config = dict(
    d_shared_expert=0,
    routed_scale=5.66,
    vocab_size=4096,
    batch_tokens=[32768, 65536, 131072, 262144],
)
Below are experts of layer 9 (counted from 0) of a mixture-of-experts language model. Rows are named router (the router's row for the expert), down (a neuron's output weights, with its number) and show model dimensions 0-127. Each number is 128 + 24 x the weight over its row's rms, rounded and kept within 0 to 255.
Before each expert's rows: a language model's description of what the expert responds to. This comes from a sample of Wikipedia text that the model never trained on.

# expert 11
Word pieces starting with f, such as pen-f-riend, for-f-eiture, and raw bytes of accented letters and CJK or Thai characters.
router [122 155 102  95 141 164 119 119 143 145 116 131 132 154 119  89 132 121 128  97  99 184 159 116 112 121 143 150 124 130 128 156 101 106 125 151  88 135 150 110 122 115  90 106 166 133  96 135 154 131 102 126 122  86 104 150 125  85 141 103 103 148 148 110 101 102 143 123  96 140 113 129 170 133  90 100 146 143 121 123 137 161 128 146 131 106 112  91  95 122 109 168 173 135 121 171 174 112 144 132 125 106 108 179 134 148 134 151  85 171 172 150 131 145 120 122 129  99 142 140 116 177  90 161 107  94 164 143]
down1 [124 129 126 112 116 123 108 127 108 144 143 116 108 107  94 139  97 197 112 120 127 131 144 155 148 128  82  94 169 136 159 154 109 120 109 121 128 105 121 141 149 161 120 126 110 130 124 113 108 153 124 113 122 109  94 141 195 102 125  81 123 144 141 143 140 135 138 139 127 162 140 162 129 121 148 128 107 167 150 119 172 122 150  92 116 171 125 172 166  85 140 135 146 114 121 127 111 116 153 130 136 120  64 115 116 116 122 145 124 196 105  90  93 123 170 135 126 154 147 151 101 142 144 127 118 133 188 166]
down2 [133 157  83  87 137 118 133 161 125 156 163 139 104 138 132 140 124 100 151  83 121 161 107 125 124 147 130 110 159 118 143  82  89 148 139 167 132 127 129  95  65 174 128 115 109 161 154 141 144 117 110 110 135 153 104 145  79 143 134 127 102 107  98 125 156 127 142 111 120  92  88 114 143 145 114 115 138 177 121 117 119 141 117 107 126 138 128 102 113  73 126 113 108  99 109 185 123 109 128 156 111 117 165 119 153 119 121 139 129  78 128 120 145  85  99 109 145 121 109 131 146 114 108 130  86 166  92  88]
down3 [127 161 116  95  85 158 129 116 111 122 110 142 154 189 154 146 133  96 132  73 116 154 115  56 140 139 131  99 145 124 153 146 123 119 144 114 145 169 117  63 127 130 112 141 152 131 128 118 138 140 121 126 138 131 129 151 139 146  60  99 131 153 141 163 109 111 123 133 133 105 107 137 100 130 101 168  82 136 116 108 128 154  90 121 162 153 108 144 164 132 111 134 159 159 179 108 154 136  95 150 131 109 145 126 132 112 125 156  80 142 128  86 122 120 120 112 146 119  89 105 115 150 106 136 134  98 150 121]
down4 [110 151 171 122 136 134  86 134 139 129 130 137 147 129 135 187 109 129 141 137 163  81 149 176 150 127  92  77 104 141  97 170 140 170 164 130 136 127  92 151 151 102 167  94 105 120 119 107 129 117 142 114 147 125 140 143 103 132 133 134  93  81 104  94  82 105 150 139 151 142 125  90 116 142 160 124 105 125  85 132 157 122 143 136 139 154 130 145 139  88 144 118 157 166 153 151 142 116  99 107 158 127 148 119 121 121 117 140 134 128 100 141 156 157 129 116 126 127 130 143 105  70 156  67 115 159 136 140]
down5 [ 78 147 101  96 165 143 121  95 131 129 177 155 147 102 142 140 136 104 124 139 109 181 120 126 129 108  67 162 126 112 136 108 113 170 110 128  91 154 118 115 100 107 142 145 145 142 142 109 149 124 129 124 148 145  53 117 122 137  80 130 124  61 173 163 146 141 131 141 151 158 154 158 153 129 132 139  98 142 121 108 122 103 150 145 158 148 115 156 149 146 117 131 146 117 161 123 162 148  84 155 126 152 158 128 159 133 128 129  97 122 121 124 140 129 134 107 126 137 121 122 112 105  88 190 123 103 134 137]

# expert 1
Line breaks and dashes in dash-led infobox lists, plus word-opening Latin prefixes like ex, dec, cl, prov (exhibited, decades).
router [117 122 125 137 125 154 106 112 137 132 151 129 104 145 118 154 138  99 136 149 146  79 119 109 101 162 128 149  94  79 136 112 140 149 109 190 100 131  96 130 116 134 117 148 120 158 134 155 152 113  87 100 100 157 103  76 143 156 144 137  98 149  95 155 153 115  85 164 103 103 144  83 117 137 160  82 106 125 151 140 142 167 120 131 150 127 147 142 124 101 110 104 116 137 124 128  87 147 106 152 146 160 121 145 120 139 122 144 105 103 109 149  76 157 142 141 145 169 164 148 109 100 132 155 156 169  98 117]
down0 [ 96 135 129 159  94 144 121 100 166 113 127 112 168 145 108  99 104 110 132 150 101 115 136  93 126 113 117 129 102 117 151 101 101 178 153 135 107 139 137  90  94 103 154 125 126 145 126 107 137 163 129 140 130 127 124 131 129 139 163 133 146 144  52 145 140 143 108  94 112 149  96 103 182 150 121 132 141  93 109 148 165 106 117 132 143 119 144 169 138 106 168 132  90  95 135 158 141 164 119 169 109 128 123 108 132 157 161 156 123  96 152 113 134 126 147 136 120 162 157 164 109 100 146 171 170  81 119 119]
down1 [102 111 111 147 113  93  90  85 113 123 153 114 168 134 112 131 105 122 119 112 132 154  95 153 108 142 108 103 128 140 134 200 112 144  81 181 133 106 167  71 119 145 141 107  73 107 153 124 135 105  71 127 107 162 102  98 134 137 126  97 102 171 130 114  99 125 105 156 137 113 155 127 106 109 137 110 102 109 140 130 114 142 139 153 130 122 138 144 132 127 133  93 140  83 159 116 167 128 136 126 127 118 147 131 135 105 186 136  95 108  95 110 131 139 119 123  96 118 133 138  88 137 114 104 152 113 128  85]
down2 [136 136  97  93 128 147 117 122 108  63 109 139 148 183 137 138 165 119 148 160 137 120 106 137 113 106 131 140 128  81  91 130  87 160 146  85 113 158  86 120 130  93  89  89  91 138 141 119 138 127 101 135  98 125 138 105 116  89 116 131 122 101 120 117 122 111 114 124 110  64 162  91 143 128 150 142 126 147 111 132 123 113 123 151 127  90 179 135 172 117 121 141 107 129 129 143 150 159  92 129  68 115 126 110 120  88 104  88 107 118 169 134 124 110 150 116 144 117 111 131 110  97 155 161 148 134 123 116]
down3 [114 107  82 116 105 117 124 139 106 116 103 124 153 104 111 151 164  96 131 125 127 119 127 109 123 158 129 152  78  94 127 100 117 127 100 121 170 132 157 118 131 167 130 164  97 107 146  51 136 165 166 117 104 176  97 113 111 129 135 107 168 101 123 155 144 171 116 147 157 160 172 141  90 121  75 143 119 135 147 141 138 123 136 117 148 122 147 121 135 124 138 152 110 110 129 124 135 144 112 100 145 100 170 145 107 151 101 149 162 100 143 132 162 157 130 190 106 157 134 121  86 136 115 117 125 125 143 116]
down4 [113  95  90 161 149 189 180 119 113 106 130 134 103 154 152 114 140 105 132 112 108 106 140 146  69 123 110 147  93 153 112 102 104 143 120 128 146 128  89 138 107  84 145  88 104 110 132 179 145 142 144 142 119 140 134 116 113 150 163  94  91 113 127 148 117 107 149 128 126 138 150 104 145 127 136 141 132 124 118 136 120 129 115  83  79 146 103  85 125  96 107 108 108  94 153  64 130 103 130 106 108 103 118 114 101  86 139 133 102 135 118 105  79 117 119 139 122 157 111 151 178 123 118 148 142 146 102 117]

# expert 24
Line breaks and pipe characters that end or start Markdown table rows, plus divider rows such as |---|---|.
router [111 153 101 109 116 140 124 145 109 107 130 149 125 124  94 153 116  93 137 170 122 134 160 115 122 127 154 114 168  83 150 134 151 130 125 130  88 128 153 165  85 141 133 114 103 144  98 121  88  90 154 151 108 117 138 184 108 148 151 139 134 116 140 133 108 113 158 123 178 131 102 166 115  92 113  74 135 112 119 128  94 125 114 156  98 130 154 151 139  97 152 118 140 172 125 146 144 128 200 137  98 146 132 105 111 114  94  92 125 154 148 123 158 112 133 135  85 127 141 134 113  95 153 158 145 173 141  96]
down0 [127  95  92 177 142 126 129 150 118 113 113 110 113 120  95  80 146 133 134 105 161 122 118 108 155 150 145 155 116 129 151 146 148 137 111 159 159 174 122 130 108  92 184  95 114 135  83 121 130 130 113 102 188 129 154 104 129  94 124 158  87 112 166 110  87 121 134 113  87 131 140 106  94 119 173 175 148 154 112 154 149 135 125 136 149 175  81 117 161 156 111 117 162 148 159 129 159 102 132 107 128 120 125  83 151 120 122 142 106 134 139 129 141 121 166 112 112 120 134 134 118 109  92 101 137 104 118 143]
down1 [121 117 133 134  90 122 143 124  96 133 148 134 132 167 144 118 137 108 122 118 161 137 119 118 124 162 125  77 147 112  74  90 130  98 148  96 146 101 158 149 141  92 113 115 127 136 140 181 134 159 160 119 117  99 163 165 185 131 137 109  96 113 109  98 115 117  98 136 169 111 112 127 101 129 111 137 152 113 155 151 148 187 133 116 124 147 126 111 121 112 112 118 148 139 100 135 115 117 167 135 143 131 116 127 135 140 130 163 153 149  93 109 113 145 174 183 152  79 171 134 166  97 117 144 114 128 120  71]
down2 [126 127 117 137 147 149 127 128 171 162 129 113 140 162 144 126 115 109 102 110 115 137 100 119  81 119 129 126 120 134 137 111  82 132 109 112 174 124 152 137 134 161 143 172 125 132 110 152 131 107 137 127 124 154 100 135 122 155 148 139 126 145 153 157 128 147 149 109 143 115 141  99 130  82 139 124 102 132 137 114 111 110 142  66 146 164 125 105 215 147 121 112 143 172 130 148 104 106 119 164 149 131  98 109 151  79 137 165 136 108 136 162 150 166 139 103 132 100  86 175 137  98 113 120 156 161 151 181]
down3 [108 133 101 111 150 115  78 132 124 132 116 108  83 113 109 121 104 137 149 173 124  95 137 156 127 103 178 114 143 130 130 132  81  96 119 126 119 110  97 106 120 174 110 134 108 147 159 124 106 167 107  75 128 102 144 126 154 163 145 157 112 173 119 150 132 155 132 165 154 133 128 142 175 129 128 111 135  87 165 138 113 156 132 168 137 123 145 112 144 102 136 135 109 139 133  89 161  87 146 102 117 134 154 138 124 105 135 138 130 161 123 173  83 119 154 130 126 101  81 148 127 124 119 126  60 108 138 101]
down4 [137 100 138 145 156 118  89  60 115 145 132 124 130 114 181 141  99 122  93 138 149 181 126 107 123 161 155 182  82 139 113 126 126 127 136  76 134  97 150 108 143 156 123 147 134 151 155 129 175 147 115 112 121 137 117 145 127 119 129 113 134 113 109 110 101 125 150 104  98 129 163 147 110 115 145 129 172 106 128 138 118 100 114  89 128 124 164 136  89 125  90 106 125 126 155 110 157  57 125 131 140 145 127 107 115 143 173 124 160 128  99 122 122 124 115 128 115 150 142 134 132 152  89 174 183  98 133 113]

# expert 17
Opening capitalized pieces of proper names and titles, especially New in place names (New Jersey, Newport) and En, Ad, Sy.
router [127 123 108 163 179 148 142 109 115  74 164 110 139 118 126  87 108 143 173 127 131 128 121 103  97 169 117 158  95 143 123 136 125 111 146 112 137 131 132 128  92 121  89 101 157 114 112 133 126  67 162 116 177 101 146 137 129 135 124 124 129 102 143 170 105 141 138 145 152 102 136  90 116 126 177 102 155 147 159 195 116 139 152 107 135 117 151 100 158 107 147 110 122 152 106 112 163 142 157 128 106 136 125 106 110 131 148 152 152  92 102 140 118 111 117 137 150  80 173 127 103 108  88 129 104 147 140 117]
down1 [ 84 126 120 101 147  99 125  83  92  68 147 124 137  93 120 136 166  97 110 104 111 163 117 124 137 140 124 107 168 120 145 150 135 149 138 111 159 171 118 118 121 126 109 130 165 116 153 150 115 104 131 138 124 114 159 166 126  91 125 116 158 100  76 151 174 185 103 113 125 137 148 101 142 125 161 115 157  92  74 152 150 124 140  94 127 145 129  92 146 159 124 127 179 115 104 149 139  92 118 111 106 123 144 116 114 131 135 102 148 117 115 126 142 147 111 111 155 112 156 170 150 121 104 110  97 152 118  97]
down2 [135  99 146 158 158 116 134 175 141 112  94 112 115 110 130 201 117 136 108 151 143 144 151 108  87 164 153 112 159 134 143 164 172  90 162 114 133 123 101 103 127 108 128 153 151 155 109 109 150 126 110 149 166 112 132 148 113  82  87 106 145 109 133 110 139 151 146 132 120 138 107 136 108 116 110  96 114  92 102 116 151 162  79 151  97 166 152 144 133 127  95 159 108 112 141 151 107  87 118 137 176 125 118 128 132 104 101 103 102 179 120 144 109 116 166 152 122 133 113 105 130 136 125 115  99 100 145 153]
down3 [115 131 126 149 109 124 140 151 120 115 119 145  64 138 119  95 137 154 122 139 156  97  93 129 140 133 131 141 132  74 162  70 155 128 121 110 130 159 137 106 158 137 151 112 129 107 172 125 141 147 152 128 120 107 113 175 140 142  99 164 198 118 145 116 167 114 156 146 105 142 117 155 121 155 164 128 126  89 109  87 115 119 114 137 118  65 176 124 125 139 151  87 115 138 118 176 105 132  96  97 124 136 132 119 147  94 157 119 160 155 140 151 148 127 106 108  95 110 143  89 121 123 100 134 131 101 146 129]
down4 [108  80 140 135 119 149  92 120 140 173 117 164 127 137 126 156 117 139 139 139 149 111 128 122 133  83 142 131 150 101 101 171 129 132 141 110 167 172  89 160 165 136 141 143 159 128 141 140 146 127 170 138 100  95 147 129 103 104 127 140 109 138 130  95 140 142 127 126 157 115 108 155 148 144 124 110 125 115 135 132 139 102 107 143 117 105 193 107 144 120 155 132 115 116 160 176 132 125 117 131 107 177 149 171 103 172 159 124 113  68 182 162 136 135 130 165 106 115 125 130 164 108 149 157  95 135 103 163]
down5 [134 104 131  94 101 133  58 141  71 126 112 181 110 114 156 130 138 109 126  96 160 152 154 123 118 120 131  98 120  93 134 104 119 108 119 116 149 110 154 102 116 136 123 112 122 111  90 127 116  96 122 136 123  68 130 137 108 117 148  97 130 110 175 104 100 130 144 117 148 141 129  81 126 105  97 125 150  98 163 140 125  89 108 156  96 139 115 129 139 149 115 139  67 119  83 125 104 123 108 105 143 132 104 137 112 191 142 137 114 175 100 126 135 102 141 149  92 155 164 111 139 124 134  94 119 109 151 152]

# expert 4
Inner syllable pieces of Chinese, Korean, Japanese and other Asian transliterated names, such as Y-ang-yuhe, Y-ok-osuka, Gu-ang-dong, Ch-ong.
router [131 152 114 161 106 146 130 137 117 130 116 104  85 149 142  97 160 139 159 143 151 123 106 106 143 112 121 101 109 127 132 104  95 135 170 127 117 144 141  97 164 132 172 116 157 136 123 103 159 152 140 168 110 164 145 136 142 104 100  91 159 174 118 109 125 157 147 107 121 147 125 115  78 128 184 155 157 131 146  96 120 106 123 172 110  95 178  89 126 144 148 117 153 109 117 135 108 128 163 121 140 110 155  96  99 123 104 163 127 129 151  91 141 143  60 113 144 116 144  96 142  83 114 116 126 137 132 100]
down1 [ 82 143 154 118 129 138 123 118 113 136 121 120 143 117  92 110 124 129 166 149 122 123  97 114 111 131 130 103 104  94  93 143 138 150 142 124 133 118 155 152 116 112 101  99 129 125 109 116 110 112 141  83 128 135 127 151  85 110 158 101 145 129 128 143 131 132 133 111 161 119  67 103 142  73 167 131 164 169 153 142 132 139 169 128 147 115 140 145 180 129 152 148 164 120 131 111 129 156 121 146 101 114  73 134 104 116 117 181 148  92 107 107 143 130 134 185 172 104 151 107 107 101 139  93 161 123  68 141]
down2 [108 148 121 126 148 111 139  88 116 131 139 123  92 153 157 141 115 120 139 127 141 148 129 192 116 108 103  89  94 151 152 129  65 138 129 123 148 102  96 101 140 157 120  81 156 131 116  83 100  65 117  78 140 126 109 130  92 146 130 106 114 155 151  84  82  94 135 117 129 115 129  72 168 156 173 118 132 143 163  95 134 130  87 137 138  98 154 117  90  99 126 134 146 128 103 116 120 131 136 135 135 157 161 121 142 135 110 118 126 120 136 138 119  92 140 139 117 152 113 107 114 148 125 168 141 147 159 132]
down3 [112 130 114 122 135 156  94 131  92 143 108 135 114 123  96 122 108 163 130 131 108 107 143 121 153  96 112  82 110 151 135 126 102 172  77 100 137  66 126 150 113 107 104 115 126 141 180 139 115  95 109 163 114 143  63 127 183 127 127 141 142 110 118 103 142 120 109 128 120 151 127 117 136  74 128 136 155  98  93 146 123 141 117 124 156 145 122 117 136 122 130 100 135 146 126  82 127 155  69 106 123 150 125 107 138 154 137 109 158  93 105 101 112  74 115 130 129 141  95 146 114 142 198 120 143 116 133 128]
down4 [126 206 124 153 148 152 150 126  89 157 124 109 135 170 128 110 141 153 125 130 148  86  91 158 151  88 152 113 153 148 135 125 127 125 132 146 107 110 153 152 107 130  87 184 109 102 147 139 106 122 122  90 116 110 118 151 140  87 150 129 139 102 106 122 146 159 117 146 137 173 156  92 125 129 125 121  98 140 156 136 149 143 145 117 108 136 123  97 139 144 140 167 137 132 132 128 126 142 110 100 145 152 130 115 164  97 176  85 141 150 130 131 113 140 157 107 164 110 105 153 143 141 120 154 150 140 195  74]
down5 [118 130 142 145 105 107 116 140 128 183  80 121 112 155 114 128 162 117 116  99 129 101 103 136 126 148 106 165 176 152 108 129 185 167 139 118 137 114 108 134  99 129 125 145 142 117 148 153 142 112 149 192 114 128 153 114 135 171 120 128 160 102 174  99 120 116 148 133 104 130 126 139 158 145 121 162 135 101 177 154 129 114 112 126 138 200 163 164 136  98 138 146 104 155 120 154 105 117 118 146 139 160 106 142 104 132  92 141 138 151 168 144 121 129 110 134 119 117 135 154 145 138 139 129 134 134  47 142]

# expert 2
Paragraph breaks and wiki heading markers, such as blank lines after sentences or infobox items and the == and === around section titles.
router [107 126 109 146 167 146  97 139 158 114 130 121 107 148 158 107 123 126  75 104 104  89 151 154 103 162 127 133 161 158 114 106 130 113  75 116 145 157  99 148  95 149  98 180 113 152 152 182 127 109 135 138  76 136 148 160 127  94 102 102 143 154 151 132 139 126 148 146 157 138 149 110 102 121 113 109 132 127  97 120 118  90 149  78 152 134 109 150 117 122 105 187 105 152 141 153 127 175 132 124 129  95 111 117 148 131 132 113 152 103  86 115 119 105 160 118 155 167 151 140 122 103 117 116 101 129 147 105]
down0 [151 148 119 101 124 123 152 151 128 127 141 102 128 140 109 150 106 131 164 105 125 124 115 140 154 118 118  93  73  99 100  94  85 126 130 145 132 143 106 168 128  98 116 117 113 114 108 147  77 139 136  99 132 102  68 119 111 105  69 104 106 124 128 157 149 135 168 123 151 109 139 175 154 124 133 131  99  94  96 112 156 119  93 146 149 125  89 137 166 146 132  73  97 138 105 150 126 101 124 152 119 145 149 130 124  89 132 117 156 142 169 137 102 114 111 118 111 121 116 130  63 138 123 150 147 178 147 122]
down1 [124  90 149 122 142 130 151 121 149 120 140 175 124  77 151 123 135 135 166 110 119 145 154 166 114 148 103 106 110 149 133 110 122 123  98 111 137 143 132 143 123 148 114 145  90 107 134 132  92 142 146 133 131 122 125 152 131  95 131 116 177  97 127 174  71 112  99 134 170 126 130 126 107 137 158  71 136 104 121  98 133 130 175 108 117 154 159 116  65 151 150 112 142 129 151 151 130 126  94  84 126 152 123  84 189 130 133 152 139 167 139 136 117 116 142 155 130  68 140 150 155 148 128  99 132 111 160 124]
down2 [168 101 101 129 191 115 132 135 116 107  97 123 113 117 139 122 132 148 124 164 102 112 147 136 152 105 166 123 111 140 160 178 104 149 127 109 119 135  95 177 138  88  99 120 134 156 128 114 127 106 174  96 168 113 158 116 119 168 120 101 136 113  97 150 164  96 153 115 134 135 111 114 129 149  76 106 109 136 108 102 131 163 118 122 108 115 121 110  81 147 116 133 113 169 130 132 134 141 105 166 119 114  96  97 133 128  79  98 104 105 121 145 133 116 133 153 137  97 155 172 137 132 126  84 124 121 149  71]
down3 [ 90 159 149 102 137 156 123 115 151 170  81 108 108 157 125 105 113 156 117 115 109 141 176 129 140 121 105 152 162 166 121 108  93 141 134 135 120  98 162 101 113 175 101 109  89  88 178  88  88  97 131 139 122 115 129 118 156 103 100 146 139 101 170 163 143 107 110 128  98 164 160 167 129 152 123 139 125  90 109 106 123 125 109 110 149 149 103  81 152 161 114 125 124  96 148 144 149 156 137 149 137 110 164  79  88 118 137 136 126 140 130 121 157 131 117 115  92 136 161 139 145 145 114 128 150 132 125 135]
down4 [133 132 134 112  95  83 135 132  79 112 119 116 135 135  93 116  81 113 156 104 121  98  98  89 144 151  76 122 131 113 122 132 129 123 154  62 145 126 157  77 143 138 127 107 126 154 120  89 113 144 111  71 131 124 138 129  96 104 115 113 116 161 143 148 137 143 114 102 161  89 115 135 167 148  89 152 115 107 142 171 135 159  99  87 172 157 123 135 110  97 105 115 126 139 145  97 112 136 136 112 113 170 138 115 127 116 138 122 119 134 130 117  82 143  96  98 126 114 110 171 103  85 106 101 101 121 129 127]

# expert 6
Opening pieces of words such as ent-, cent-, con-, ret-, indust-, and the word "on" before dates, as in entrance, centre, console.
router [115 146 118 138 144 143 154 155  79 110 155 139 172 186 121 132 103 110 156  96 115 176 124 165 121 134 108 123 167 124 138 125 123 119  97 175 135 121  95  95  97 121 134 112 142 110  71 129  91 125 127 112 149 115 106 117 126 163 119 175 122 101 118 132 139 142 128 121 118 148 106 130 154 162 139 156 121  77 134 165 155 132 119 125 147  84 140 129 165 113 102 140 116 126 121 123 154 179  87 107 112 140 142 129 162 139 174 129 137 115  99 113 120 145 115  76 159 130 126 133 127 149 150  87  89 125 178 120]
down1 [172 113 111 143  99 165 122 131  68  88 164 156 126 154 133 112 148 136 134 112 121 155 127 132 108 118  85 127 102 159 162 100 183 137 132 122 130 133 120 168 126 134 118 173 109 128 127  96  70 104 111  83  95 132 128 126 156 136 133 103  95 133 110 120 148 151 129 112  97 166 139 134 122 136 130 143  98 142 102  95 134 106 176 110  97 115  74  93 147 126 100  75 154 165 119 127 112 139 121 173 130 102 115  98 125 135 104 141 118 131 110 146 104 123 162 109 114 101 151 159 160 101 131 134 142 106 115 122]
down2 [136 151 102  71 114 127 103 134 118  95 117 132 148 121 129 109 110 122 117 114 144 129 128 168 153 127 193 162 117  90  97 126 161  98 109 139 192 119 108 129 142 136 129 100 132 139 145 115 123 131 121 160 146 109 152 141 122 130 175 154 115 112 166 148  84 135 108  99 127  71 114 120  99  94 146  88 122  92  96 111  92 150 149 112 121 144 132 120 110 123  73 130  96 118  95 116 106 122 112 116 124 106 129 125 175  89 151 142  91 137 134 134 139 120 147  92 121 122  85 141 124  84  98 137 127 162 169 126]
down3 [118 135 141 115 102 146 126 112 150 165 144 135 174 128 161 128 140 115 113 157 131 143  90 148 108 157 143 122 142 153 112 147 149 128 105 138 100 111  94  93 150 157 140 151 139  68 132 171 154  90 134 167 116 146 113 133 114  85 154 141 188 122 134 170 148 139 126  98 142 118 190 153 133  76 135 140 139  79 118 152 101 113 102 176 149 123 111  81 125 147 152 132 102 148 142 147  94 155 144 113 112  90 143 133 107 141  99 153 120 136 152 124 151 124 143 142 112 126 123 133 155 107 132 116 113 130  94  79]
down4 [134 152 132  71 125 121 133 120 142 146 131 107 147 143 111 125 173 101  98 117 126 127  80 132 102  88 126  97 160  81 123 107 143 131  92  95 142 143 128 128 133 136 122 162 104 137  87 120 142 133 132 117 134  93  96 132 134 103 129 101 162 136 121 192 118 139 113 141 107 135 148 138 157 135 136  97 135 105 121 127  96 145 113  98 126 186 124 148 113 143 124 145 146 108 136 142 142 110 145 151 114 152  96 130 196 147 137 132 161 146  77 137 169 152 146 133 113 191 122 124  93 161 161 132 107 159 127  79]
down5 [108 101 107 146 149 131 111 111 132 147 112  86 130 136 111 120 130  77 156 135  90  99 173  92 107 100 122  85 128 147 111 137  87 122 137 122 156  97 111 110 113 147 121 117 134 147 143 117 114  72 134 149  88 114 115 147 114 133  92 149 136 126 143 128 107  68  97 130 171  96 140 137 125 112 126 123  84 175 143 116 136 123 112 121 129 147 134  94 107 139 108 119 107 130 102 114 105  92  70  90 141 154 148 108 139 138 137 111 123 139 101 124  73 104 154 123 140 167 131 127 131 101 147  70 154 106 173 145]

# expert 27
Clause-linking words and sentence openers in running prose, such as which, that, but, when, where, However, There, This.
router [151  92 156 148 122 123 133  90 153 108 102 141 131 148 112 104 157 144  78  88 139 117 158 162  98 126 142 108 112 168 121 142 132 138 111 100 117 123 143 129 173 167 178 130 136 131 139 122  99 112 113 117 145  89 141 159 149 141 145 142 154 149 125 157 138 121 173  97 106 132 153  94 144 108 140 100 138 160  92  91 117 128  86 154 109 154 128 135 158 171 162 118 180 100 138 136 140 165 119 128 129 145 131 106 120 143 146 105 131  86  81 132  83 107 102 124 124 113 135 124 196  86 130 119 144 125 124 145]
down0 [108 140 128 127 167 138 102 125  91 145 157 112 128 159 133 151 149 123 126 106 109 122 169 114 150 119 141 101 133  92 117 123 152 153 116 137 138 160 144 108 109 116 108 108 114  98 172 124 141 112 134  80 126  93  99 133 121  82 102 155  99  67  98 131 102  85 159 133 142 120 114 102 166 159  89 106 119 138 169 154  71  89 141 142 161 136 135  90 107 157  95 152 116  99  97 118 132 121 107 127 120 110 106 132 102 131 126 141 102 118 156  97 136  95 109 164 138 105 134 114 129 113 143 191 156 128  97 134]
down1 [145 109 117 100 116 142 121  99 132 105 142 141  90  83  94  88 138 133 105 132 144 154 102 147 137 131 141 135 118 153 114 117 111 123 122 116 153 131 116 127 152 137 141  77 160 151 101 113 122 132 117 159 102 161  81 138 125  94 124 153  97  85 133  77 157 154  91 138 123 131 150 126 120  98 152  83  94 127 123 122  96 134 131  81 149 139 103 112 115 120 135 125 136 110 133 123 155  70 109 101 132 133 106 170 150 109  78 145 138 114  99 155 128 124  95 123 107  56 123 125 157 115 138 159 144  84  80 132]
down2 [120 112 135 121 170 120 106 117 144 112  92 147 141 132 139  92  93 106 106 163 122 130 149  98 146 131 108 126 104 173 120 131  94 109 132 163 108 130  79 106 143  65 124 179 142 109 103 108 117 120 101 112 114 105  85 138 107 140 136 103 105 163 123 127 151  87 144 142 124 163 128 166 117 145 125 106 132 137 117 125 154 128 162  84 107 150  86 153  91 102  95 132 155 149 141 131 147 162 139 149 104  80 121 117 127 105 157 121 126 158 105 133 168 137 127 117 108 134 102 149  62 153 125 100 118 132  80 124]
down3 [157 119 135 105 135 106 113 124 137 114  79 131 116 136 113 149 128 115 123 147 161 136 167 140  88 163 114 114  45 141 151 106 170 121 138 177 155 118 138 157 163 164 122 124 132 119 158  88 147 161 114 116 139 117 121  72 133 112 173 110  97 184 107 120 144 150  94 112  93 178 147 139 202 104 133 133 150 119 155 120 108 135  91 157 144 136 136 115 118 135 146 161 129 114 115 172 126 118 155 131  99 117 111  66 120 112 143 131 119 139 131 125 115 135 123 127 122 127 134 120 130 124 157 127 121 117 103 127]
down4 [141 131 125 119 109 130 140 130 123  92 157 152 145 148 120 109 149  78 151 103 104  95 125  93 147 117 141 158 112 170 117 130 128 141 109 129 123 148 117 120 144 136 113 125 137 127 129 109 131  86 111  94 132 104 124 141 111 109 120 118  86 110 102 136 140 129 123 105  97 162 161 154  87 136 143 138 123 138 132  89  93 106 146 129 153 121 120  92  71 165 176 107 145 124 107  80 177 118 131  61 105 158 156 113 137 151  67 127 117  81 128 121  99 121 169 138 106 143  86 100 120 129  87 120  93 130 103 133]

# expert 31
Letters and accented pieces inside Spanish, Portuguese, French and Italian names, such as Á-l-varo, Hern-á-ndez, Gius-ep-pe, Jean.
router [109 147 118 126 107 136 156 151 153 135 147 115 133  86 155  98 158  99 155 151 149 161 148 137 128 145 150 132 149 128  90 152 130 152 102  87 141 103 120 100 147 109 141 183  99 109 116 106 146 149 147 114 143 108 152 134 158 149 102 109 133 127 106 124 138 140  95  78  89  95 127 169  90 152  93 140 139 160 125 166 113 163 126  98 167 117 128 152 151 156  96 153  95 102 136 179  90 106 135  89 146 149 121 100 105 132 145 117  97 106 142 190 113 153 140 126 122 107 117 115 143 139  87 116 110 123 114 131]
down1 [ 81 149 155 153 106 126 156 115 116 123 127 157 108 148 120 129 139 125  75 107 141 131 122  94 128 140 129 137 122 124 100 154 149  86 127 160 143 126 117  97 115 140 126 124  91 110 110 137 117 142  88  66 120 129 124 131 123 106 139 156 118  89 186 126 116 153  99 163 123  82 131 122 134 190 114 157 156 134 114 106 168 131 147 176 178 136 117 108 113 130 160 137 166 133 154 184 139 134 122 136 145 136 134 134 125 163 126 137 139 131 117 134  82 185 136  99 134  87 142 146 172 121 102 103 140 103 149 134]
down2 [124 101 142 105  92 143 124 157 159  84  80 108 151 125  96 140 106 126 100  94 143 152 147 107 124 142 122  89 108 126 162 106  89 164 150 115 107 110 131  78 116  91 132 136  83 142 120 107 115 109 127 132 132 159 116 118  94 115 131 112 154 148 137  94 170 149 151 138 167 144 122 144 156 102 108  98 107 131  98 101 113 125 160 130 123 122  62 107 139 152 143 140 160 142 112 104 100 138 106 109 106 137 132 163 114 142 128 147 147 125 124 139  80 115  97 106  92 162 114 118  87 164 147 138 144 136 176 167]
down3 [116 130 126 117 112 119 123 138 130 186 101 149 102 101  98 139 138 146 132 114 153 115 180  99 127  89 118 143 138 109  89 117 157 135 135 106 129 134 159 171 149 146  99 148 133 106 119 141 139 134  92  78 144 157  97 149 106 148 155 139 183 144 108 106 151 174 175 106 115 136 134 109 145 121 131 119 112 105 127 119 118 177 145 116 122  86 125 161  96 146 116 145 152  86 109 145 154 177 150 132 162 163 131 140 126 126  92 122 155 140 131 152 131 158 148 123 125 163 132  89  78 127  75 123 156 110 145 129]
down4 [ 62 157 109 110 136 110 132  85 125 130 136 114 105 140 125  90 144 137 116 149 153 153 108 170 122 117 132 145 130  97  76 134  99 112 129 153 173 153 150 144 122 160 117  91 111  64 100 129  86 120 116 128 113 152 152  90 128 110 124 158  94 134 120  80  95  91 129 161 113 113 142 138 136 122 119 112 105 131 109  98 124 129 109 134 130 124 143 131 132 101 105 117 144 165  82 125 131 162 118 143 110 113 146 158 113  99 108 117 129 182 156 146  85 147 156 141 135  76 125 146 104 125 138  64 127 118 133 126]
down5 [112 149 154 172 126 123 112 170 130 127 121 112 148 149 120  90 172 145  91 111 140 156 127  94  94 145  88 152 146  91  92 111 152 106 121 125 141 145  86 133 137  84 166 147 136  84 139 135 157 137 145 123 114 165 133 102 160 105 118 123 140  96 136 109  77 100 170  63 139 131 124 129 117 145 123 106 141 155 104 147 117 102 125 133 133 142 180 137 108 141 111 168 104  81 139 150  99 147  98 140 123 178  92 145 134 116 155 127 135 110 150  89 164 147 134 106 123 145 154 117 126 120 133 160 146 141 133 150]